From a checkpoint of a small mixture-of-experts model trained on Wikipedia: 5248 steps.
Below are experts of layer 2 (counted from 0) of a mixture-of-experts language model. Rows are named router (the router's row for the expert), gate (a neuron's input weights, with its number), up (a neuron's input weights, with its number) and show model dimensions 48-95. Each number is 500 + 40 x the weight over its row's rms, rounded and kept within 0 to 999. Numbers have three digits each.
After each expert's rows: "gets" lists some tokens that make up at least twice as much of what it gets as of all text. This comes from a sample of Wikipedia text that the model never trained on. Tokens count by the router's weight.

# expert 14
router:551503507494558484533604497513572561483533552502493463578540461475553525506548511510522551539473484513479436543502540465582501532464555471564511
gate0:511498465479504386484515439503459455478492479506513479531481502496525488512517459536424501458520544525474499519479499491558509586537474478491483
up0:536438451474474566587474475477550515519493546522502510499553459487494515550408462496439473401507506558515557473453523521470490492572442552496531
gate1:579523469505455496483462498528501557474495537458445520527475444511498543563444558511495473475520564464511496525513538462486521545441408513486536
up1:534472525584461560459503481514562515451448562483436547512554465504503451476483486466630437448460587504494597554459473520494534497467456491496509
gate2:468411495465465421481555455516472489508473483472564442501448538509500502493488460547460485495508497490404557576542516526482466563514496508536463
up2:510492526533553542458520513521547521564516587511480480532481497470488514538452511517449497554504528605446485526526499448591415470548541468536520
gets: "o ", "i ", "u ", "ia ", " ", "io "

# expert 6
router:488538549449571486552466439511548484538445469517534456550589490481478456446528496514533545454466498484412468580518479554601551482450518430526512
gate0:469448527453518515475569505491485491592486485469577500389473468549483472493545579523506453430503455505463456450529488535551471513457518546530484
up0:577479538494466488516449541454528433484499468525524587465567476490543515533526518560508510571514444542477557482497505496567469409557485537442482
gate1:450520525489465461423469459464540474532535497451565467500506534504472486564519523533412511562518470473484479541538492484430556466463499490485495
up1:526468521533505472446425447558536468469524498526502546469536495517482490520446523470497498536494547523472438526517426455521494452516497465505536
gate2:464451594499475482567518468521491428508437432504461472471484504511519516465425524426471438526475460556456443540527496479488535504497530513425428
up2:517540555497563529480512479607526500466530402512499512508543448447517519587440497410452574420491490543507544556475475540537543500474479525420515
gets: "of ", "in ", "born ", "joined ", "de ", "near "

# expert 26
router:579497517495577496542498522486552569498487453439530478547500488511441440453525498476532560541431531524476537532465468462515553449453557507518538
gate0:439504553537473457485490520473497441484497509557479494506545461499494497497458494520549559505524475457462440488598502488476506540483495538506600
up0:527503507414525503526487514494502505497467477482420484467496510540443561496492446440519464477535583491403471569470444470522529465479442490534504
gate1:536540515443530449476430530513477506501535516559450430502486536493518435466524526474527434430606611521492474450498497544469470460526553479498526
up1:444622576560559491428582512476443575495511510523467518557542488433472510488561489460570528551549460475506504477527489508550522545491538505509549
gate2:500483519430541401423468531531575462503431438497508527460534503441502595437559535460471489514424512418463474500525447532490490542542522530509448
up2:469482475550501423497460446524535512514433474544534562471483510485548546498451479558513549496549497442503427526475469455466472564503549484544516
gets: "\"", "'", "The ", "L", "S", ": "

# expert 34
router:493540504511613550523583497457565516451496520479532455482540463524491445507536442487593543548467465477473488518424443452517477447443548440529560
gate0:506502502483453426471521469509465500457588492471503440421463576519510499501528457518387494536547512518514499451547482486498511528433479443518472
up0:498523485421512507463458489428459554450482466439538447541547495474561513485577501582423503542500495528502478531540515468555459524509517520525557
gate1:518518465462505501544500555485492426480502498550538441492481432507557484567474527512496467573422552519488503490488520518494509524530507501480519
up1:481491506529463589585408524486542525474466521440498510406528519446508516480398514469495521508521507441477501472537559443463482465513508456484569
gate2:484529452477503465523499496585551505471479429514501526588466554495509477433484434436485565535550510484540476514380486473380467542469565523501532
up2:529500506513536417470513487438434485543533499532539411499487483520507503460571516494481490489522452569567520478447528565506488434525496477511491
gets: ".", "9", "\n", "comp", "con", "sec"

# expert 25
router:536513499503580509552467497504530482487482481486561521537512479535489487519544483491540495517498491532537532532458526533519565472464512471505535
gate0:489519536511491492520506549481453509505494558489530499456432474481472509522551421534465468412470577551451488454577575477506435507538522437560538
up0:530481443500538474541475516468477496520486498491469462482469465546426491507474523505487485517487583578510472473537462508408492457453621506485509
gate1:512475570487487625509494520470435436444510476535434628498485514589550485458484511422560545486520498478504511451436507488402557460553525489493506
up1:497471540551439583483485502476531455447591528516497509492496433555500575508488539498428452540512457448502454460532465474457560470532504507478529
gate2:488499475502445578494498508557510485472554536500482515541558526500566448452468504442437491497490522522541497448507506525498475483519505515531428
up2:530505507539619528539477414442462468502473433581480540477504551529540465507450521515546451489446478511491423486456530503510494427494516432525449
gets: "as ", "up ", "s ", "it ", ". ", "es "

# expert 21
router:521554517441524507525593519503546548522440440491541507498513476543492514457541422519506529579495509482467490502466492508521531455469529402515573
gate0:468484483585558494463554501521557487508492513536469516431491462546531548503424530510464495467511507571507468456558416474493499493401576502517512
up0:488558582482472515495554536475528518528439448487542493534535492527454522501407487502479470502476536515506545490473612466495556513529528533516451
gate1:512500509497559447498495524554483473432498464475508481481430517464473452491513500541468436390556527459519456465544509506461469530475499535504483
up1:487452505500510496506459480512526528543558487507474494555522515502511541500465573499513511471480544537536576507487482498488490519522459566463511
gate2:478517440489514545477574450570514427521509553463497551523528510509482570519461463535473575481537476535518484490523471443465470452503551477474550
up2:553535459562522573522539464526491496529440490571519541536502551474524532504551490505522418620443452570537517543450538529430439532535504444461494
gets: "am", "om", "en", "an", "im", "in"

# expert 43
router:551518530510564453623514478447524494481424452517554510553506522527478472481533499518614559519487519526482530532439428471615520471453493457511517
gate0:507474441453528471466482479504462453483527527530406453495504499446536497456571475526490535522536371475531453423476552513472450533452515493463509
up0:408488491470515479492520490476536457498462506438495517460499562462547493524471413528537541512487438513566518460433537450522440513459469561529588
gate1:484438450490526467495440520509504523503457532477565466471523465430435539511476523451521545522532480522498532353525510480472487515454486494511526
up1:533492558469462532528468532530518460512559474552468549508463467520443459449533483451502447464503485542479461480507544568435457467475495426482555
gate2:500450495487494546457441478516465420584561494552499543479413493493497458465550377529511470392510496557527495445546568481501477475537506492492432
up2:514454507469481529467527496481490577527467485533543468473516441523548444530492520548499520434583466464524542482450493501512438467517553572533530
gets: "of ", "| ", "s ", "member ", "(", "number "

# expert 61
router:506567540514561449534576522504548583471450564517506466520537463536454521530579386535554510544485530477476489479469478509512512536492494403564577
gate0:534504446548438482464528518530437485512487503461498538501511521524450459497474564470487483563525527534554568457551518501529583614479436444447417
up0:481444546457400462458466465457537427561445557465519535476504507537509570501441512497428470456487504586501543508511581501489515483410504515468527
gate1:547527504495516498480558546547492500516500474470496460520516442487448486556450544546482446479453455472515525444513491545486574528541542437447409
up1:499468440417466470496502500435539467483535462448524515522563528474521490496426470560451502503559451484494549552566498444519508473497490520536472
gate2:510467452503477498537500493521493580515477521513440523518550493445487527514502523476423514511549489463556525509488524480454418483587520549437475
up2:516497407468489481457526634474470533489477475544528545508439516511492514462479495454480505463542456416461521480508538477457521552487460452481486
gets: "\n", "|", "ia", "a", "ra", "mi"

# expert 56
router:514522492528501500532508546478506490502491472476529484493552441521546483496524486495508530491482441615399493509490526470509549440446527476537479
gate0:531492543495534478505496553423547473507452473547453527454513532506569482522488479493501476468512496517453457421518528519463486497481530586527423
up0:450589560486610484520472534510470534508415577516540473489488474520511480509496465570408484478505548463550455537448501574498464551539496433531483
gate1:500469526611555597462459481476443541530558502496443508547469565466495493536515519547445507485432534536489494547509508466438444507555496455424395
up1:501517578509518503497537428556469517514486478541453482458471494455523520493453477518511552500470445418443493475474426463549441536472436521552511
gate2:490487436597491485502519512517487499459500438461522525465409446467508483491479498425520431538522561439534463457443490453469456470545534497419468
up2:466529467539464504495447481589484492511491562491491523509510517470471543474502459551526464502511498505501528532454452455562514525465507486449535
gets: "ing ", "ed ", "es ", "ated ", "ted ", "y "

# expert 15
router:528495513497542505541578510504539511497479471479563432552550528537555474478494491472533533547526494547365528557487520516615542460473517451534509
gate0:518531483463470465479543484592494434522434487580494519453504517520455516489541469466463464492477518444483523513435539553499561415467505460455479
up0:436483509503540438485540454484550495541491598508451429479479452553521476517541568549531486486542536530530453491497493470497475491536529533518582
gate1:467528464456529492530525487548437504477526473486505525492500566508527470578525494466477516460533474489537549402474509450499497412526544484523551
up1:555539517493577434526492441541576420486509480421525498507539533515451550480498526466516470435542489541508546564541499497509558450467518519523452
gate2:414423472522488505512457467537516492509452485465615466500483543512507547489464445497503575551526432464549552492544500496560512522484536496483525
up2:487464482475465506512566538465497486480518560488440522496502512527539490520518470602429569499567432445516443467503548544492464536481464495504467
gets: "er ", "n ", "e ", "o ", "y ", "al "

# expert 48
router:507522551529523461514568488495535545482515519512568479521540454484488429447533483505538598492494462530521466524497447458489542451444551493532556
gate0:431511435516505504492416522553428452477488489515497464476438489500525526509517468499584450534523441536570523419506499554457422451502461428500489
up0:498555466489561460473478488493549491408539583496522545462456491509562476458552471533513493535473517517453518528485498426514522441561556442467421
gate1:513462506494527530478441458513492524466581495510509471561430531505589413466483506577470515480523495542454605509529513537512581473555512530494498
up1:516517495495540532437505541463553496531474497522564474478462550472536507539542505578574480539410487510455537480540534459476556508466485498455459
gate2:473481529409494547456475461475541516549516547465464457418512548488553513490487471453487473434503531440538524440438550488529520486439547547492485
up2:478438499477469507537467518539476530570497443492510549414497522469449454484458505494426625451513560482468457493520519518449469439501500506505536
gets: "\n", "S", "M", "T", "L", "P"

# expert 41
router:499526518437533498560537443394540516500481520502555437503481488502467494432564498504527524550487501497484484500490492431511471530440587471567516
gate0:410548475565523527468532538459550497481487528504433526478565478442481496543395498523576485491530517488515508486485539505496484457472489510493496
up0:505471518488501482550545509499472467454516479540529455516497410480476528560503537570516527439463553498529452492500501442568509459627447505562514
gate1:506505539506555479472523535414471477534466480517576513428522507532493517526565506430478520448543512552528510455480506514486510517469465526535501
up1:544434577482451551506532509480479452446509471464479449497504479428521489430516506520458485476470497452559458497542474471544497536490476558454537
gate2:485526549456474432455476533554473542469461495503472460415446469469530499437564484505496451501578505507500504475550510518463497520447537485491520
up2:513529398467487547497563466545499479567495525392505464512491534476504579560455536509454595504481533472474525467551447545560556557548548493455481
gets: "i", "u", "ul", "ol", "ti", "if"

# expert 40
router:522497470509588504532504428481517551475429508457542460530557484480569516504501448531513530517515515536447496531486427499509537527428526502516547
gate0:466483427495461549528531494594503546502470512554440486499583452394521464529454501499478462493484463431492430463484440580474486391459525530456491
up0:551484490513451535449547502472496460520503542470500514540489428470502494545471460469495498503435525556503545505522464525498478538485465538488451
gate1:452448531528511455469482520479498508536490493429509506464442466515455491514465512423522464562511576467441524395470450481525537542542562540463457
up1:511493482497526542476472458476502536489515498526512482481543561526542491586532486573463509556498524488470413487431519536516529508542514510590509
gate2:427446497450450507545522494532396507541509531484506563523453552463461534426497579472454579447539528546536506530503518495584443504522435505498567
up2:490483585512500522474470527468501467517494607474500520549502518455542438453464576531512499507466475566465514526479512420556497492484475425485501
gets: "k", "l", "ch", "on", "e", "en"

# expert 2
router:482488547453509523503549484489580484456468512527542414540565483500538427448503518440559546505468480505500495565486502506555521480449506501507507
gate0:475462514516521539460480451483552533502424498496507522528544481406503553436522501528448453529547471519493481502501518520558456541554506450474572
up0:502496512537535478546494464494479422563499477478530474521431518523496498521439518425515493487537481527444508498457499415447558468496494484457487
gate1:497485405525508475427546442465486520484557509540495517448510500527574472498508547491440529507432475471485498462478485549502462508528578471530490
up1:523454507480418545484527476502497459576519470506582471568522463549556511537495560508472554475525537512499510503510514480527561476417486460401507
gate2:490542486460493525500577571479538505418515502467522507561509484589405513463502532526491477602530516504489495450480455538502564467520519549522514
up2:481527576530524469495483496517461591546534554579518524499500483399422538568516454485514499549446505522478480486467514466522521471511526463530505
gets: "the ", "V", "The ", "v", "D", "R"

# expert 31
router:543551475470599541545514494469574502520515489531522498549525483504471457479543508535554507490461507563461478487485474502547490425489517490539523
gate0:549545471477413583517491477529424572506493462545544550515462463536435430448494501513525418525540500530514521540532571500479493456475418521465494
up0:540490504485546452507505565513398481456510508510525482423458551549512509479522492449499481547497386502548507464490504518525469489544448497486557
gate1:472390517498482513479469405487521464488559524514562473539494454510550530457549480519524423494498484500545514461469513517535562456511517519462567
up1:522517473454538524466420521489451537504479469516490572513502480518477518526523526536505550504511505476537488495513528524500454495546467505542534
gate2:494463480433535535559511573484410483488450561503465519491498586570470516518453539531439498488567451522441490434618507494565492505514518579564506
up2:509536475509467503491472584537512539460513464504482439529476492453489489558569522507497525563505467469476531427478543498525441526579413479495552
gets: "to ", "on ", "and ", "from ", "in ", "the "

# expert 16
router:512536525516540480541562488511544553512417532560513512502533449452491432507539454477510496517444564481540461537419456539494549461477540436555555
gate0:416505437498547491509470526536505522434470527551504466517493493522492434483449511515562526503504505467545458466436511574498534554536504562468540
up0:460532458418558532493491504490587475548514466533447490429479448516526525496522546492486519566463421543465491498487517476590525522566467499518460
gate1:447500476527441513488558425515534438435489548476465457441499463498575555579539457461422540598532436534471494438458466453514441486466614507444456
up1:475520476549522439503498451473530508503406578457530495524493516472499486505421454540492512475496545445493492549433526502511459530554481481514514
gate2:463509513493509513529466522549484569570523521435509474451505540504564516466517550469508487578530503475506496583555537549540481476515529508457457
up2:450484456542528466459550521524531451420435493480538503501472486523463461508559480563539533490518458536472485585503511460482561525536478462497500
gets: "y", "o", "a", "e", "es", "'"